Experts of a small language model.
Size: width 128, 43M parameters.
Experts: 64 experts in each of 10 layers, 160 SwiGLU neurons an expert, 1 pick a token, a softmax router.
Below are experts of layer 10 (counted from 0) of a mixture-of-experts language model. Rows are named router (the router's row for the expert), gate (a neuron's input weights, with its number), up (a neuron's input weights, with its number) and show model dimensions 0-127. Each number is 128 + 24 x the weight over its row's rms, rounded and kept within 0 to 255. Numbers have three digits each.
After each expert's rows: a language model's description of what the expert responds to. This comes from a sample of Wikipedia text that the model never trained on.

# expert 59
router:146096153107105122147154123116116120110102138116109135166120103133090133114108186153116147146160130133122104126122097156134116120141138119140127114134112136161089100098129141131148126118115123125140133109162212140095149149140141143089139102128167147106048107125135149120120125134122084110102094162159122098128094088086146187144129116115160160145163125130146101101102115101120105090134
gate2:145105113124094090098141125141127160167118158144127153112113127147128143122132187115126126132150146164143113172125076109128105123164148161125123125130154110109101119104112149144146140074096104062098120161150143117143093090098160116123143131124110124154069097111150115109144111131161077126135138129145142125115164104125073144120079157165142128108128130126109094123144146166158124111109
up2:099131155118116140118125143126126113129157138134140155174110141139122120138128072159113099083097120089130125080099136130099146153102103107144116068173100091121133155118142132139132109170160131166112145094153095109132173144129099143132121114113127132123178144120104138158108109120091168093131133156123105119121093105176123105136170097097107126159121128181100115146162114105125111106159
Description: Time words after the, this, first, same in narrative prose, such as year, season, decade, century, period, week.

# expert 1
router:090153154138117124162112131078152134148136124150127097133098108141113137086095132156154142133142115149157137115145115087131107108123087131133092141141121147109092110170105110108140123158128102114149125099145116095120144138140153119072137110163119157176097081145141152103135156103117139147082133164109141120144115123128088094081101097129117167170134166143129158130094075161156147120130
gate0:126126141085163081120148156152123121117133136113140154127125142163097135088116139083122135139143110127116142139155117148143158174144063149129121119146155098093118161141094132142142078112129111140054129125147122090117131156158123136122159111094161150115147143148148118111086117106107108069119162141152156115147139112142124120172176097153162129133119119177154134108148125134135143087121
up0:085166139110108142170131150116158139184150131134154122137103113115116117114153151163101078133135157122135073127123124092146157102127123106142140134145116116152156136145137135151056143116114114100108118128125105176094128135155134122112086111120109138124101096111120148131127163100130130197150089117094128152128100130127132133110106151110092129188153131143134079173120138097126122163120
Description: Final pieces or whole words of concrete nouns and adjectives for materials, colors and objects, such as aluminium, marble, scarlet, roof, stone.

# expert 49
router:124122154131096146108167122133130135120139137159187170150141178081129188097129110139145122146143157122165092142109108133124116147139130094146076133184127091154151137125134131122153109144155103126162114134163124127124168108186164149102144086122132178106076097144109131141133113139132106126114155142111109133112119174155140115116120144138145138105145149138108132140131186115141106129153
gate1:091108162164147146094129202121160136111115144161141149130123118175112075137145104128146141169170135152120174174110108124119178099118121090113113118108099142129121132140161124132118124110082120123138146190106139096157127133113151136116150075131141107103124127104101164117121096154133129138116134158146139124135087120113121109158156141156121130123128123077150134162160154104121126117165
up1:138152116103146139136139119101091112133127137091144120128119166120138136089139132117123132097137093081128097082170162136155139131118179140118103126151136110121162123109122169134157102138147169133123091094143123157127131131102119107135137166115121129154161116136144054080123168137142119151159128119148091116124167137103108151162154158114113144125105118132128128121129099150142212173098
Description: Field labels in infoboxes and headings before a colon, such as Genus, Diocese, Location, Coordinates, Head coach, History.

# expert 62
router:087111147100158129169117079129117148166154176140143135120160110149087123113125135121112121135112144129141157128106135132134133128133126126129080145169156131139110140123123129143120154117092097130125167139152131104160163114149107141141129136137114125111077139156107123141103102098118127128113153179144088158146135140081176090155166105108119126180140210092132103149132104099088133114117
gate0:086122102161095115180098149132154141113134140162161088153132102134154176058131126131117116148102149116165132107168126185128123125148165111141137111117117097116133171138169159098113114147154139163130104123175129083117158138118121145136113133126123105162119151107150086147113163146133137135122127145111113117098094119069138114103120125085123099130126104112130108139078121124116142160135
up0:108133169161098115103124125121119144147099121139093137114128116150087145097085143092129137124176126159129125118141145079114127151136111130123133113130107101080117145159128139157103069128106172123161084159129097111113115108112072097114096143163107140164104145091111121114123175156149113128156128152130091173116117158100122126082112088137149134146098115094128137139077110133139141132126
Description: Verbs and particles of action in sports career narratives, like won, defeated, hit, picking up, back, reach, scored goals.

# expert 17
router:121147136171156154124123147108161113134128186157141115137151116189151131094078177144137116138147130147147134165150122162087098114143108096083160143088131119103105129138124128114124123139118133136138147130128102112110119144112132174153136129134125086155144133119139134134160095112093141114108161138148126106087130121106131151084133115150131119088070098161172143146110111153190096106120
gate0:086129123102091139114146151121134129128168145124149099133141134083127119133108202141128133133106123093127126182132104159073158127132099124162110094132166105148140159103131120107109132116153128109153151110135155088105146126112163143143166137139131138131101122138137146132109139150083094125123118160127144158145187084105201107118129128120139103132117168127137111130142098134071105159117
up0:157122108125116078118146128134141127086152149120135142128113121104130169139128183129097141117136141134099124107167150081084122092134132192155155149132137108112128103122152156108143110150124093128132097128117150097124120120118084137088109109109169116114133148117101120121143088110087112135118150101179154149133110113097157126078166146154094119159110148163161085128117132096096126159158
Description: Short middle pieces of ordinary English words after an odd split, often with y, w, k or h, e.g. my|ster|ious, w|ides|pread, e|yes.

# expert 41
router:094107137137092086117138130129124132068146085154144150144144117144117131113159165136115112101149166085139102163077126128138149175117154123118118169120105148080129097131098163120127101140128114157115101150155124147146140115152100122090115121113175137154095116099160130113131167126074151130135121110155132150095098141120154130164102142119120177123183155120090105139099129146136116122108
gate1:142129142128147076104107136141120078166112102149136140124116160108116156109159126095097149184094152135116154117112127169090098170101124134110152135140113151153114146164137122127173157142132118165130155095146160146096128123129161093158182123120106127135166097125103177146145126103120145130120166146118097151152104155124174104129110148088122148124118089115136098143118140138165111102099
up1:153140119123123105163164136146121144111138161103095130112138093149080153144109125168150132090131120112125086140140152058165159112115118163112122142139110099109155136129134131122115115141155135089112110122074091110146097145165107130125090119144114126133068150133119124089120127160129120109115100120151174142124155075130088163141120111157156119169135167132121142135159152090118121167141
Description: Capitalized head nouns of named awards, tournaments, festivals and organizations, e.g. Film Award, World Poker Tour, World Cup, plus lowercase club, title.

# expert 0
router:130103136086119129084111147119134142139117155099150121135126119139138145133136141121143176151130150149166122098140171108138079158168107110132168144094091101100109106130112138107139155116136161126090155116109130102118065125114125118113126153148152109148124159159110119129121080146092094107169088091146085140166161153076160169079104139146124114120114118121140153139131119121126144090126
gate0:170126110135138124142137134133129143088132139070105138129145102102129123126133134128183144142126132146121131126158125115138159177121199127142116119136122137097156080122138196142136086095113134139115097135113152141064091105162163149137125143135155091144092143080093140155149114131124088141156133123106149135111141128177113087099109116138128100097138134137142123128143096124150123089089
up0:134115125126117134130155163129177152075132084081136130102126140105128107120119106123098135127177173101120172131114141143168151150098129107056136123150059084100121098123128094135120170125162133115139118120166142112109139166079122127113118119124112124129110094111126126165112088165134102158110123139154115101099117139121125142143141125110134089100099141142124098125134154099138104160104
Description: Word-internal pieces with d, u, r inside words, such as ud in fraudulent and latitudes, d in gourds and odors, ri, ult.

# expert 8
router:154138130085116113119100151105097120101131114123131127149110117133088189097112138117107147126143132113110116151124102083128132119130127130139143124075082152101156111141107096154146138177154121107136140093140115113144117125122154130145130074138112130156123130155182118130137119115175130128090159114080150160187135136141098142122112154087103136131149138087136146094070107106120162080118
gate1:146092087121103149112128120142175058140159106152101111139109085146110143108089107161143145111118135172140179124141147173092116117100108147110132148133144128104113133153148118098120143090117185144165116096109119116097146148128138143121130158121102136122157104096090080080078102167101146124111128152115147131123142146127152125131104104114143143126094151123136147141125136160133096107095
up1:139201104164131161130086118136100138155115186131142130158113143125138105154138096085136149120117117094140125125100161096160133086149147099104118153115147141133138143117098136140100075157169139104131172130149083125097126115150130094141116126110097173137111102161137148130130139094111112125096142154111123102148158147121130131118120088165115174123140139119132167129104117162182137132148
Description: Word-final suffixes that make adjectives or nouns, often in institution names: Critical, Electoral, Philharmonic, technological, Philosophy, National.

# expert 38
router:130152091136108102129154116113112106104137183130133158111133066126130127100119204130172124126089143145167135107128162137142105106149083115141143114144164161093083111154094113128130116130132136131102137129136149120129144134151141152136119086124132095151121122118129183121099100086144112145136133157141110150089153158117108144125159133094122119138087105095087172168090141117147104141129
gate0:121122152123118146179144146121085122097102107102089132155152083097100097147117094073124082137081118100126099163153117117110139095095105141139104092105133163122123130120116149161120109139127115166100149118162089163132177117128129137114083111126119124132122109174129175156097124116112130143120098133164115115144091131167123159153123133113150113097160165109161139167132149138131131135139
up0:138174124128137131109069147128114118151122118116158139112117145133133138158148104118119127158152149150149171081084170114131138157156167114087127193127138083139146132130133099126116161071168159157156124132116129112148093162150112157155148128127162134163132123192081125110151079122132166132142158121091107117108133098121166125128114132135142123119144109135078134116136124145128122123133
Description: Word-internal stems ending in consonant clusters after an initial letter, such as Sh-oot-ing, Th-row-s, T-ink-er, t-ight, d-raw.

# expert 58
router:118115120142117145106146171116129147101110157120119140166136146160122186122104154129135154123066155138108150125130111126122109122091150063121152115121093122081115165133125132154191108115109135128159106126134113102136097132126123161165130141121098107147148136165105162125105124126173102079150104117161115101128152170134093128077098104097137099158109163110140132115156124148153144112135
gate1:168154190099147188148136164130160140135118154110108087105122137131109107136123137133125097154118144111127100151157133148115167090094105147104145119131115123129105159174113102123134142147136140115152122083147168154130086151150195135115100144166166144136112131149097116133110104152142141146155144141146158115124159123133137088144140093154122175085179112140129141111134146139097124151114
up1:128154173067097109125136151109132112119123133100098122155160118145096091158137112103122116147168157115155130123173157156117119148093172160158152136078150062123123136171132129117127151125103128181159142154143116119098120131152146126108131134151173143144138136095112157121135076099152152117081152097115111105134136117153125115097132128137082144140120130155130139106118121122169134118086
Description: Middle syllable fragments after prefixes like con, re, pre, e.g. con-fer-ring, con-st-ernation, Cinc-inn-ati, guber-n-atorial.

# expert 26
router:134096144056147075107158129120100149105172101135112101107111133103165164138137122102116130137126093115115144128128113144154164167122110177155108112149161136134157116144128104122104159135161132120138110154147089154131109152096142145145123129124113149074153168108130093101131156170134144143121119183141131146084087140130113088131142111169150131138117101132104144091125157152147119142096
gate1:141118117130104067127089141088120120123095143146133111129118093140113139108167073187152157152125134149107123090127149126112120094109152114138134099113099115132134112095103076104078167150152124111144117141087101150115126083133121111137095165107150151117064089148148119130096099150156124126145147090119137144164141135114138139141110126141105110091142089129157132118121157106152144116095
up1:131094123140128105159090128163122147082114167151126118093128155136108180142124119154143196163138125127097135096132143146131149137119146141137168123093122090102149123118123108102113147131106162131115102140112132127086115098114137103141094146142170143093127108142134139129101099103177150102155157148108132099131146140117121152125077122151160132153150100118100062134110187115159138141101
Description: Closing parentheses, brackets and quotation marks ending asides, especially after birth years in biographies: (born 1983), (1938), "Lights Out".

# expert 25
router:150113137086127063117150125138147163167134076164152111116120134128122081098142113115128165127142122097103069146096154076119142133110147165115141175172165161125107146114170100119076162139148080129110125134105102144166152128144116146105128122123118159108157164106097094133155147125099151136117128114102145152157099119121149127152120135130109108154139127117122110111131134126102107160115
gate1:132080144113123119078110119111121142141153105157099120107120135134127096134134122070141093118104166114139160181170098121076139143112131093140128086130159131152119143147142176117159126121103149133075078149120130140134097142131158083149109112165133153104103117153140108160149114147144106155107106116111109115138132127083101119132172144106116155148077161101126129159156124143141105148120
up1:161134137131138105163118126130156150078166119148124151101169153131096118100129136147125088074134068102136166108143109124134097118135137118119146149142067072104121122087110123140108145099081117110150121063103133134111128125136130132100145132098168126134139110144102142086123090118130146099152119107150135106161138120167147142138093114153146124082146162145154162134111111144147128101119
Description: Spaces before minute marks in football goal lists, such as Pearce 84', plus surname endings like -ović and place words like Street, Township.

# expert 42
router:122146132082135124078118138111162165131126087118158169133129119171118082140155140144137115114172113148155114126133131112126137100125171167170139129116155137148156072136120127111120137146153181141142127153107091148176148168124106165101131157114085150155155143098120144117163121170107168142150142096129163140098145122125133123145164125133131117162117123138140158115170100124125156144087
gate0:135118139125105114105139135103105149110126164114133110129115113099130126099139177157120128145122091141107131129158105115126115126103107124096127113094131134128059126126164143135075075143118160119145173115127156091128114166165106142116127128135135091115117110117119085118097104087120088105080143162142141097122137138168111146100093183154125138107123140129146079104152139185163138128095
up0:126152124124116122135138122115138097114123090152140078098130096150105112122140133164134138149109113167101106136156088084138135085106144157116098096155095107111111119112152118103101133125139153122117142155086137116159186143069101131133130141133165113097151140115141147140111101124151121105115110095135101144119126104157154116151145181083102141183113124107105164142164163156110097171119
Description: Final pieces of surnames, place and brand names, such as -ourt in McCourt, -ington in Darlington, -ai in Hyundai, -stein.

# expert 52
router:111151112095075122143126112134114174115140151139168165154100114114096177161121113124145146135086105131104138118109121095130130152101107085095133154139134121139090160118112120179142115116101153137142138123115098131112131152163137113139101137117158126135081117131116123121130100098117056130147133098157090172120154118084113129157120108068129142128083141111118108149089120129159106163117
gate0:137153111099137167147165087093178149126116094110124118137178143127135144172076155087128122168119131165089144099142123137122147136140121094146154123122140097125132123147098149135124117147166108089126103131139118120106114132131176147149137124152148109102149117156164105157090103144094118120100132154146129128136149142113136181131062104126130124171144136164127090169072117131127145129130
up0:105118088117143102104128156170123142130106148170156109130142121157125169120130150157114116100095129131112119147134160122113150114171092141148071189136145142113133155120159109115102138121108101119100168146067137138130166095090098126147149108085081151185113129112101137106109123125153118143123079098104110116112121113130114094114127168112141152114137119138140093113167114167138108124128
Description: Whole-word stems of Latinate nouns and verbs before suffixes like -ion, -ing, -ive, e.g. select(ions), success, elect, conduct(ing), respons(ibilities).

# expert 35
router:149108106120148107097169092138152132139092120128116106155123139127170073161175147128090114122144141106145102145137160106115103141146144156106170124083135149099143136122139150129090149089135117131115116142139082118167131183123134112103158147174086139091169136130109095096109112161107148153171104144121159137103133168120117107158125108161130126098116143170143120166124136134111130155145
gate7:143119156154109123121099142146153115146168097117180092116169130126159117055103122158132110140127130117123138123104084159096083130133143156132163127091074126107128154134147126161126129133116084110134093123145094111139122127108114080137116122143076119124132141139153125133181113165101108113158138129149112156120107133126151069127137120118107102195125116086112123102107121138109110153134
up7:112118097125160172121147150091158100103127149133112143101101145085137124163103160098142121069128119124111155096102130098145084152154097129105110130116124140177096139127110157119132123120112109129120109156172179120096133105088155089094128115112151148133156128123132119089119100096124130121100180164148118132152111142129154133141150065143136138093124165165147143105110107116143130112165
Description: Raw byte pieces of Japanese, Chinese, Korean and Thai characters, usually inside parentheses after English names, e.g. Yawara (柔ら), 袁任远.